From a checkpoint of a small mixture-of-experts model trained on Wikipedia.
Training: 360M tokens, 5498 steps.
Below are experts of layer 5 (counted from 0) of a mixture-of-experts language model. Rows are named router (the router's row for the expert) and show model dimensions 0-223. Each number is 500 + 25 x the weight over its row's rms, rounded and kept within 0 to 999. Numbers have three digits each.
After each expert's rows: "raises" lists some tokens whose logits its average output raises strongly, later layers aside; "comes before" lists some tokens at least twice as common just after its tokens as in all text. This comes from a sample of Wikipedia text that the model never trained on. Tokens count by the router's weight.

# expert 57
router:558497471482510514506542485473502476466513517456477468495477531493501491521506514482516524512522494521492496526521504496493520514524492492543495526474504532507480484485512482527522545448520547501481491503488539522501482546523461500478497554537519491496513493507500455511503504517482468465486440483536451460562480474495461487461480500481501482501486539485465524486499516498463512477457463477492555464518522528554514465477508486514500464477492532504516478508515476491468484452514500535501520510492528564485522522515543542525457457491498512515475544503526551503514494484526500491470509505459475497501515508512470486476510499503528467530473517492474512537466493496481536465504
raises: "w", ")", " there", " ("
comes before: "\n", "|", "  ", " 0", " 1", " —"

# expert 48
router:509521477495513508499500471512467540457526489483486483530463539507526476495534515485511473503502475501495469532552534506483514521558494480492487520464507438524517504472499500546478508486486539532509481497506542557469485522487499493506471527519492527491491472459504455500503485524491440477532457490541496463508478482537472508490520540480532487503481534495493543491509549495496509488470500457470551473485536532535518486452532508520482481508472485526531524527479501526507508458510527494476502482498501540492474524513561510508463463501504546516480495474514514490499505490493492498509468518528477468530529493492526467488498483499514494487465508506444484527487472445439520511508
raises: "ne", "ta", "s"
comes before: "=", " by", " in", " to", " first", " as"

# expert 94
router:526492502496525482501514525484499495501511480446481481513507542510542490503508471490488473488493485499504465504547468537511502492546515490526506523478474509504478512492532485493540517438493452506495478523535537520505530516472495545527456492497530517473497477500477463512481512511468451453471462492478506463525480501447500499450527528503529535519463541507479508481509534511496542477511499471510521504482538522539496478484552531546507467454448531526497461519495480492523510459502525532515526448470512543500554505482544527494499505505479494473504508483487536491529547511505466487518503491525508522501496490499531475474487506472504468504466487508418504506507477503476502523474
raises: " of", ".", " the", " at"
comes before: " of", " that", ".", "s", " to", " for"

# expert 56
router:514479481495537481495466505524550523470499487498457483493451562549538479513513535459524474473505461546505469496572507500525507531551507519502499552496497523478492493487507479471540487501476522503494478507522547510483488505510498530486475518499531501496510483482507459516510525513487498478468467509548507461520465504485480478475507529533530501494469536470497530499466480496477521500465494488534517474501533511533487502450541510513480509482505498524484507573487483477498491475474494519464487537460461532465494515487527498492469467502490501478482508518490513480533488538535512455524516523496504459486476528510513450511484472489504515487477524483470495557509532480448471474516
raises: ")", ";", ",", "\n", " ("
comes before: ",", " |", " (", "'", " and", "\""

# expert 26
router:494507482509531510509508510531489494526494486513511469509477545502496494496462518507506501516490509477481497497577481512489493485526512503508485544491522498489461518520485468502530505461507498521427513515538518502459507526503553510499451478505555497506516496492527462475502496533486482495490475494546483452508440492484511510511484531491527514467459537488496553493467500506507488505457495429487499483512513549556531493474489490558498494495480533528485511550502484472507506488492523501507496535452496544453512495502514523506494511505466490474454529439490558492509479492521504494493480531524469500499504451539504501471456473501508497505503488495446535483492515534465499529535
raises: " in", " a", "ca", " at", ",", "."
comes before: " of", "ed", " a", "ing", " in", " to"

# expert 83
router:523501482508505512475515457487516511525490492460490454493484511507519492517500494460472470527495498506482496546523516524525528475530494465509515564479504493517529490502516492484506492487484481481481493522528522491491479512520480514533488506493538529499574484506489477482509487481528493488531497485523475434490473520470474532485478515492514486543488544500494558507480483476509502500483520477519537474493517481556503485449516540502496480493493531513541485545547471488518472440469508504494559499473483529503495489447508512508491489493503537529483556475523556533525481481516464447488562515502510481497526481524456518506523448473493510473475531480460494535482494482490530483527
raises: "s", "a", "t", "c", "of", "si"
comes before: " |", "|", "–", ";", "0", "1"

# expert 24
router:551506483498503506506516519505501470499539465482479478487468540507491527504504502525492470481488495518504491500546516500506494491523494519474458522467513479478500504494527458492516485494508471481501467508537545534471434511540478519498481514492555511491521489514499462527530508522536473457507473470540508477528467526485478539440498533540515526512460578469500523494454493471450483497526473488528522488504508517549510506485527489535517479472484529527505495541488481515519509477501510496493493451476483526471555529492527509514469509475418523494496549467484501485508482519521501478514514524512481510489498472532511491500480479491503503474483548504479498537456503456520539471508
raises: "s", "lo", "se"
comes before: " |", "%", " to", " km", " (", " m"

# expert 36
router:494512491530500500516524518491511499514481499457494450527450533478520502480489485510517460502514499485530494529532464521509518516538494426497504521474471484487502473494507473513492497481506502537505501486501528515526509500509504512511464542491542530489485515540544451487528474485482471492482477515511474462537480498489485495490508531506539514538480542443521523485506482488469511505500540447521524499515527561563498478461498486492480499507466509504472516516549471526513481515451545497502519449523493548481536516516563502527497511468459551493509470498470499527498468473481491498510525491482481507468499515500529503478521502496508522496463499514449507488480512442501560484541
raises: "ta", " (", "cho", "ra"
comes before: " |", ":", ")", " (", "^", " JPL"

# expert 124
router:538507495497517530524485501511515480518501485489498474483482536539525514507497502461511505503489486515519514525517469488499541522560510490532493503491512502475487457478531482529488519426476509511455517529493519550460490515517458511529463535520561537499508473495496457520520494494469499498508463479543467453486494533473454482492494479483485555510501521550523531515464505505461531462479487484517496439526501537541543488453526514505491463460483530531520542515520510490503494463482478507494509479467489532485506515494511548487440494500472529511470503463489532515493503481543502457509534509508500464472531503503504477485495490468515501513498485497469535489502508470478459507537
raises: "em", "se", "i", "an"
comes before: " |", "–", ";", " /", " League", "'"

# expert 58
router:511506506490521495525479482504498496480486508508475478479443541534501500517490514517515506502513510493552484477576487502506486541530513484513489501450493477486486466489508463525523490451514487496493482488529515547480496504497526505479443513517529528485551444486518466491514544502500444492500488504510489446528429499498488504444489515472476511524477530475486510497516521517482519467498500497509521488490523569542473498451512503527480506457488501500511498550503498460541469482464529547468517513480483550506544520506529506481493530508476503526502500465465552526491501497527521472478541492512528535521515495503527482452500469509500511513480505517464486526503516480454494499536
raises: "s", "a", "ps", "at", "ia", "n"
comes before: "s", "i", "a", "h", "t", "m"

# expert 114
router:548496475494562482507479497451502516505512471510473450493477539517511516482537496482473463488525483489532498536528518495502503502510522489495486522476485476520486492495510491491522529448487505512514490510518545531484485537487493516537448504496550480493491492526485444501465509500532444494512457490524483452534514484519519463453505521494487522509497535519500527484470520515483519456496485475549534484520529499535486492458505503504463484467464527503471519529497471490497509467480519531459506498507499505448548507473534550521448483464456492524510525518489540492531511512510525476532502514502514534526527489489522483462509524481540475522467469485428509505471508519494513526516
raises: "o", "s", " also", "os", "us"
comes before: " |", "=", "d", "The", " not", "r"

# expert 12
router:565505498484519510509519478469508506472475488463470473499461549501534529531520502503471478519501493503515538494525484475468507517532469462520486561492489526522526478489515495529540488465481489478488491514485523505514532499515477521503497510508520488452518488500474465521497478486518470482509475486525470457526452514469500474450532536527521488548520519523509532487479537497504510478476522473505520496465521513561469465450520479511492485468473489506499505527526473516513472477475539487498486499528489555504511522480507543495519549552497550496508544492515539519551522525522507482458515487529498419506515507512480474475479468471520469497475512522477475502465491478500498503512
raises: " to", ",", "ta", ";", "be", " ("
comes before: " |", "%", ".", "0", ")", "5"

# expert 93
router:519491506468542485499491482466518516524488523493523450505466567500515501514507511490556458482514500495521506541546499508523506508533487483503490547483515470515492475461480461482522487478463515486469503535497514546494475537489498522506466542492534518498507456533489471532508505528494473478522494477512484469532490510520445510470490545508499513502481522524530552481486535491473518465481522465493548499513514545547493482492542538488506520473453520530520536526484472445518438446512516475453500468490488538488527529486523521528470503476489534527471501499504509476502484491499494431467461484498483507494487516502514505477498460492512513523513524503469495529484477499482516508515
raises: "s", "a", " also", "ter"
comes before: " |", "on", ";", "ther", "st", "r"

# expert 3
router:502484493468512495517481487471482519514499505497472478506457542527520490513490531450507498507495445498514482567552514489525505527552501491472520583468506508492460492449522440512512480499497499490479501551505523488500461489506513543507475511472510508470531484521478449506506514482528480477457451505524486475486499512507493519494514525525496517489488538458509532514473554515466524447502534483521499488502498530543504480464500491513463480472484524530534513533512486470509469470486498532476524496523473494495538493488575526484472510473484533507471507515510543550525495478514507478500492497506509492507496503496546505475486485481544518497450500521464453518504485509468500487524
raises: "ata", "ta", "amp", "pha"
comes before: "|", "-", " 0", " —", " −", " +"

# expert 70
router:505512486514534512510517493482505546482537498496482444481484540549509499497473518538530479486486518478502474547540520512507489502527487427509504538474508480512480522475516462531553519456497481502539503505486575522513464532494495566491519512483503497503491458524489482535481500523524461456505464485548484456524499513489458512468538537503510501541487538483461531468490476499485523477461518491530518473521499516548500486482478500508487495498456528505518516527513502494477473451487511507463505466482509515500490487455525508487469481502458571474481494504516521517526503482503510509504528504471495493510521493470501495497542485462488462514490511528474528490473504495467530516541
raises: "s", " (", ",", "be", "an", "st"
comes before: "-", "|", "l", "  ", "t", "c"

# expert 119
router:523486450503547529512489483510536505478512471484469477498476549542561484503488496486530468458517491495536441510507497491482507491563507442511492503446521470469470463486492459493527509458470505496533524559529541537488471517504509525520470514505514522507530471489523476495506522528505481465508458502516477473524469493499484502473526493522526493495479548521490519451467509541476495506516543466518515509500532511547493499462533495517466495465471536524513501533507481485513498478490512530467484525484480535462490520465527533536469471515488552511471507487504530539509461506509482501489527487521512493471503496458510494490484509466505529525474525518462474500487508508480502492534
raises: "amm", "im", " and", "ab"
comes before: ",", ".", " |", "\n", " and", " in"

# expert 37
router:508485496528529503460512519507478465505521477474479474508463542525553470512528478461510482513496494476497530573544462476503466511556513490531507557482497506506473468500521478538490466457508520518521484486498515490506486516530476503505455523527526524486527529499495489488474521513503461467508483494495486464543488507465435530457508523512509495546520535517499532499509511489500536519506532421496506501514542520541491487491522538523445460467462554515542504520505470520492498466488493519487517510482466526449484503520539495502495480527493509504481487490473514513479513481535449486484536505498462515502509489490495495498498499486517482504498536523447463512469504486508511527515
raises: " of", " to", " and"
comes before: " of", ".", ",", " and", " in", ":"